Experts of a small language model.
Size: 8 layers, vocabulary 16384, 87.9M parameters.
Experts: 32 experts in each of 7 layers, 176 SwiGLU neurons an expert, 2 picks a token, a sigmoid router.
Training: a variant of Muon for the experts, 403M tokens, 6145 steps.
Below are experts of layer 5 (counted from 0) of a mixture-of-experts language model. Rows are named router (the router's row for the expert), gate (a neuron's input weights, with its number), up (a neuron's input weights, with its number), down (a neuron's output weights, with its number) and show model dimensions 320-383. Each number is 500 + 40 x the weight over its row's rms, rounded and kept within 0 to 999. Numbers have three digits each.
Before each expert's rows: "comes after" lists some tokens at least twice as common just before its tokens as in all text; "comes before" lists some tokens at least twice as common just after its tokens as in all text. This comes from a sample of Wikipedia text that the model never trained on. Tokens count by the router's weight.

# expert 9
comes after: " |", "|", " /", " on", ":", ";"
comes before: " |", "°", ".5", ".8", ".6", ".2"
router:529488496473492470484523481490408445525524552527491461570457482527461474471474465438523496407535513437536536524583511551546513502574426527507485490520505534564574507462471569555529551575572505
gate0:528460558476507450583554535541443509443517450521495502541438531555479544531497505463580527502484446472462461446539533475491523475515534542421479489469532451433533486500478468461569490503470473
up0:515459564435496527541529465527520456500557537512565486519479494524406424567488504514506435486523415494527531485498535420549474498548543575452493542562475504491567531557530443489552545441521578
down0:447480527540495567449466438503492504438491515539434518457585456505528486476533535479529518517475512573497570504433499535513440475515466535483559537544502475543498446541505478467569535564507495
gate1:536490475516494526498554453549478543541503510563494414498436518477495513464494491499456428429446548436418463429515544531471561483546446444580436493513502429425509457474496516554548424491532493
up1:493512433495488507515471411581478515546456496542441448536426460525471501529435450475503521490509582480469504479499452493489489441509430448552462532485515421457465488546529594561598494496540510
down1:530486491609496483596550598487505493505558471519525496508498523490473513530510524434539428474477484520482472526546515535558549554518484490473448554463496554518478506501469507531472463467388454
gate2:536638480541545513521468444514523479525495501528511450456483509448469411550542474501513472554451487459430439444477560475504487491509548459477492485437471463475465460483474469461466532452438529
up2:455477510466512511521444551483418439488553571433454503461539496569469546509546496531451520509526468548540526543565493543520433479561535489464467501533460526565507437484499475485527502503481502
down2:435557521507503500500487433509580531479515477495521527480506472490486513501507471522456518508465527534469463553472449496549527525496555480503531466511417475542489472535531455548498500481494458

# expert 20
comes after: " to", " was", " is", " be", " were", " and"
comes before: " to", " the", " by", " in", " a", " that"
router:544520502466500478490457499484526511450497571516462514513437510533468453487556427478427492435514528486517538543440483543479477500495354512527436508516550491451513536441478549469454566547499463
gate0:447563540522505517498515507506550595532499594549447512554485523512436507425455475492443499508505492490532559529513417544496494543433516495464456442459453516529443513435527527497545572448496464
up0:515451514473501519475451468427540460542437474598468460544476517519492519447420492449433474516521441453512594538538500479475554531492500500536443507441497513545510493496480521496546460524457479
down0:526481566531506439538536526534511485453549602548550488477431494454502487477459513460462545503472463541436442483519502440490588427501471481434533453538508507452426508514458488466499491485483486
gate1:440565483454520468554515442423496574445519480554494481462536440568489492516445511502447574494515606492493464512484474509530561432451522415518502469492488553458500516564472525444481559535468518
up1:521479498530510425530510476487484503515515445521517436402569547493452438484521495454506536532480517524481513473531554519491543503523475462472505487465497515440513509509549492500535438438492483
down1:464516519533439544466441508486488480511484521480465465479575468518555436526501502452474428455490527497445541550484503539445443490552471569530486507504495548511496487538468492569542505485482494
gate2:469454484473502547453474482524454446562447518512560461495523435533497526501527551542511497459450522509509474487505508533508486451459489482471491483458426504484465571489481479494498469506526562
up2:535534419529456494478475551504462526458528554480534480496527489518532457437567495511478528452506532550537586452502469526466486520502487508501517470501464473464506529409507434506506510457550459
down2:546476497487485490447540470407536452559547506487454518420496476567447475467494469534575512514530484475490534455500536461523474507503506537466463499562524423524501524423468575508492448504473446

# expert 16
comes after: " the", " a", " The", " his", "'s", "The"
comes before: " of", " in", ".", " and", " to", " for"
router:550499521496542561504502487514481437432531522604489465503479501481490474478509487521565436494515495501486452568491501543528484486558465569494459458522459572557583496483457561484536548501494479
gate0:499513500496537511482517457489514544462437441616599475537485532448491520495542482545518532476432531455489439495518498449492459504474426424432511470563467503446549490514467492466486508428468530
up0:559438469592535487505532535512546498493504560495513499519486491374441507496489485582495469520523478513457497541487557509492500526548514499513459505556499503453424490562488493508561416459537482
down0:489473554501436535521515527522517476442497482570571526466549507502557604513543408461584487426503482523580490464431501408492498506463476545471568582574560474467499493456501515611511506545422454
gate1:486457533523489638526450461539449507544480520629465549602393557495538446471538471462417450538541495489526377454490468530533546518519540495464537477511499521497490570535440493552502482461554513
up1:527536552528472528501516481447525496461441547492490479550550434485496507471491506463477539484512484542538468475478520504534599465401544551479461450475555547581515590523456544497536496524519529
down1:549415525590499536457506557490547459461491515541396542524468523505492508493553504577445473506469486558602422473475514597447517485559449513567501502552534513523531505529565490551549444500445485
gate2:495531591482491539506501413463503468527444540470454448513540536520477438520546487479456458484475539601593532491547501462478519518466521473458449564514527517516506469503531570486547536542495469
up2:482519441522477485548525494465511503466507500523416518499498488503496535496541449487499484503515524468459469492441445494407499442483477460504495457503513538501502492515482496450477468562563509
down2:484485545434526446558480438533461539514546513503484493534439513511526466532447491457497530557498492525446496460538527545503498542462510562465518478452557477431521454513495473502531558464525481

# expert 8
comes after: "\n", "-", ".", " ==", "\n ", " also=="
comes before: "-", "\n", ":", "=", "|", "The"
router:640450548486469465472481518527498518527492518561457476523452531489526452512467485574477462497531517520482440538509502547517420424574437507548462566545557495462577459495439507456547514469467535
gate0:529481442517441587427519471434499524508532504515522518541480484486590475492465476465501497503505532482426427516477563494483529462455547606511571510534545498462491535563449484432542519477420448
up0:586419455555571494510474456510530496448475513496517463482572447552421531558500540550501469506483461554473511525459475469494413538487447437457402565481493488563562488460536482502535469533514444
down0:510511526573510513442496539498467546480526488469500549556546564546559424396500503508492490518453490509456530470567496519472510529473518491494540517531487528498506465512562511497546525514550560
gate1:503486497432485519536517579462496532528493480474504505480464506479417420468548419416443546502507484531461532564523499498534483549543453569507456539518515477472479483463490477527467572457494551
up1:465490411580556507523473448509512485483567523479557460507484483475507513507536510542619488508403520526516548522473461480509585582521581444525472560472522570517407564446526515537480540544511493
down1:481397485508491542491572492516519450538536552553518544505555498465529505490484564504473518498471441482501508476552506499422566511511531470532540534566539553419545481498459510568555524435484578
gate2:471524535500544561507530598514505597460563545469477536565509512514522508477547573498492555428549538512524508460501457422511495467478430472508516497592499559494585484444544529524499521567441527
up2:469546524538518568519488475461428508533500552451495527545558491460534467460514517532479459502417478476521543584420475489482486441492421534513516532563430489470489500518500408472483600422503550
down2:511537478478506536506494488438532425554495433498516495565466570455438502472495510503493437477502510500480484507519446541565507560421502478523475554498442451550561502511461473547509557497443480

# expert 6
comes after: " |", "\n", " =", ".", "===", " =="
comes before: "|", "-", "\n", "The", "In", "=="
router:503492473483512531586555450484430496488514513558452526517529483540456513511509413496466461453501506578519528504596541539490444502482499506473532479510557498503480472544454510488562484486517439
gate0:457499496516515581530463534377459480537507516533516478467493420465505422510556418459370497458572424431543498494482486476469536496491437406509473542538518509504515514484509548426512565469513506
up0:400489537493553464510498515460454501485536490496530448505510476451518530472580517416516496509537454473497463548439524459458499501535447483575525460536498476535533457521497495559486534459511504
down0:477463511568500529542510503489461518486538472510491538503405524517452520497477521551463481441486463512568536464483580532464460474495554455555463514573523462468486512478497500523553503477474557
gate1:499502471491505575509490479496504466506510489431506547555528587547523508557519479505486527469520440481511427486511511505493501467529495539514506460503473533468490512404478540523500506516540477
up1:469469479520490531473523543512546473553516550460480482496424506562545508514467477565471518497455448523506459433481472503511528492484496485516464439499469563481517505471506501504460508541601505
down1:537499552515472472533558437442420482543442448533483514501540488478545587513469471438512530507474417492599424504504494547548539552527587464482462545517525447558466518504468485431507549541513527
gate2:616514460475498479483578509480547500524491476431475499538462468487548491488464440545519460519409478444432493552485544533536463479469457516523563555568553524495515430533472510521550450487529551
up2:502502472556481499494556535518599489502454469422457474556495510405544507382593556495489494475515448496520392490564508468482477448529442521459558460524484476436552476519468560476461511533526510
down2:536487505485440477525435516541508547438538521487493521538526490524441480419471496566484494454498539482483504502488455510444494466495443463438487545454544477477550477488579489539515512568548454

# expert 31
comes after: " ", "\n", " 0", " 1", " —", " 2"
comes before: " ", "\n", " 0", " 1", " 3", " —"
router:549493552507538518499477526531469477479492532600521527500466539519455472494516454519510482435550547506476507588536510526529531390543475499538492411500486524557520518574407523574516489546544486
gate0:516492462528501479401475461496477460464466539440487525521499523540465477533501434531508435508513533524550496500443487529440453500498459522537588475527509577588497501534398501447437453477527431
up0:560509500456537472451500471463557487484456467526459443524512450509550455454484521490445432400513484501457493503391478536535464541470499479534534546473509437471540463435529483505576567414476490
down0:428469495507552574478453448431471563504575432500467490499534451507574553502455512523513555495544481504560478525473498511532543457395499491537488455546483444500464510466477518442516437483601536
gate1:456553468507531576544522482503448535539477520399486549528496512542447531432504521478518526509572531475525520506469472484506539498494494541524540513493533517459456436465479510520450498477467427
up1:472560515500409582517540545452539541459515492573424520507455469554492471514443515504545498476532531498500471482448437554503544466515541518464517501534504587562467470478577502521429527441518550
down1:492481568537541523512497403471504508484510485493444468508497496553499529511435421509502458496584480472520541508483510458538542438524443505498556496456442463571414417519408477523502522506492524
gate2:425477523441499472489522597415522545500435544548454488513532506533480507440481451476491503432570466431443579526472561437497482468500466539483538492529454534486435475499582528406533490442524543
up2:473531469475497431530457540494509517475499485539500579505526450520442531494477522430394534533448505442466547478524465451507439500506513539435460514481563493501440567459452549428490482500487517
down2:547501450505541514462473486491498467470445501522482491549491413435433464526509523471440487520460424532480494500480513433478561459548495450509563457538509499497509496539514516494482551488487544

# expert 27
comes after: "|", " |", " ·", " Total", " medal", " 100"
comes before: " |", " votes", "/", " be", ")", " medal"
router:507525460496562501457505424486484504549543539542460471592480535441489457455473479472494424492489453444399565515507502483567490493590505520492459591510528523559607478461516526462511518480538425
gate0:444610445505537448468423500531531534507542497449555523543450471471485477491533455567511492516433536536470542459518546525522523501531471515507584541546483491516601537477523490509478562485528522
up0:398544479486549455560485464464495478457523444499432452542488534506430522511448483497462546459517544441561507470515529516472501468519453526452550509392499500495485484562542530503495515522473507
down0:539529446597548514590502514442494538500555532518458552533512501474560439490560496543528562524466463529517565561473498555502460561487510487538566537466523474491469505477454530547505443583526483
gate1:530482514526527525432554505495517549526532451521471481464386523445528452502479373478483495470494521496516523518470486465484580527522504478522507500513517477517487471506533462416559502537524407
up1:490530501420469504509459490496539401390421538489523496573548489516465603422467556499544506456469494493518446446506609568545463431511496538501503516479494532481528509512476509572466509483533553
down1:523425484398503443458466527473461484567505473591521525503528513538407432481513451413468533519492549495523456496554505537448522467464430521512571475493517453502499559421471499463478426457514479
gate2:484463443500521495458478455467587535611578544532525493497489480443491486502508485516494488440486576539448431561550490450443540549493461420519493557514559481541532484492440437476509510510505526
up2:522463588496447481552547491533512548475533478526505513498524463597496481506579566563567479485407483476501510490451506530467448416581575517436542439450454496470447525508484564534565488504527518
down2:505487512571464516519519442530506463504467527537525459452525488535515443450456545530475519465506582530553538531457480535467527467518462439548460520561467557480501575527465523568444532505530473

# expert 19
comes after: "-", "\n", "==", "==See", "===", " /"
comes before: "\n", " ==", "==", "===", ":", "s=="
router:553489455502506509485551531486480527486546498516514519579515503510549482475495488504598478473441494515436486545471515502438555498549462522541416479481424427521505482541482570550552491525524466
gate0:517489476524496487408518519461477509555498446625487503478535517462544483431603575570522442499432532535521430450525456450503546528498511488506502502372485502454482558450491493504466562574584501
up0:497537565459463521476541516432470478518514500504502569439455471487524520506568467565561537531471540553567488485418493559457504524425532491484518518438478508537470497503422456516591485535502444
down0:501463539476506527525497438480450528548489428509465493463527429565551523522477504621514521526458436530489518486482516509528548579524473447532485518468536495534554567553498540538488491443556518
gate1:505510516440427495500516568533471566493492492532490476505463474537520542426505551548531510471503523508510470488571475479494500518492524479495495417458489489560519421540494524486503480484457479
up1:517496531512511518464533467543578469612476428516521616486460452518534493491487471483524537539522455488451545463473434460529463484470426492492493439452468460440532435468532524479459531504519432
down1:498460481515434529496508513574483466531401360495428484519413550545509504470567512515537564484509552538485514487577548505503466470538466525487522526450542527532570452490518412468429451533508449
gate2:548486435533499536578466513560487533460515569489508525527481516455509585506546560523523530534482443537475543510462510584487525480475454456440511455469495484473540513495503470475448486539509405
up2:531544483441474546568522476522452541524477511556501490560505491477520492530530550476525477479416493507493549490489570517473495447453495414553475502461545432427522495520436448512472509464488480
down2:439534406500375489457522544560566529565477480494599522480509574532538527502485496467467477488500522425485533467435473477493536429529498598475450470511507538475552506444450544511504475518454485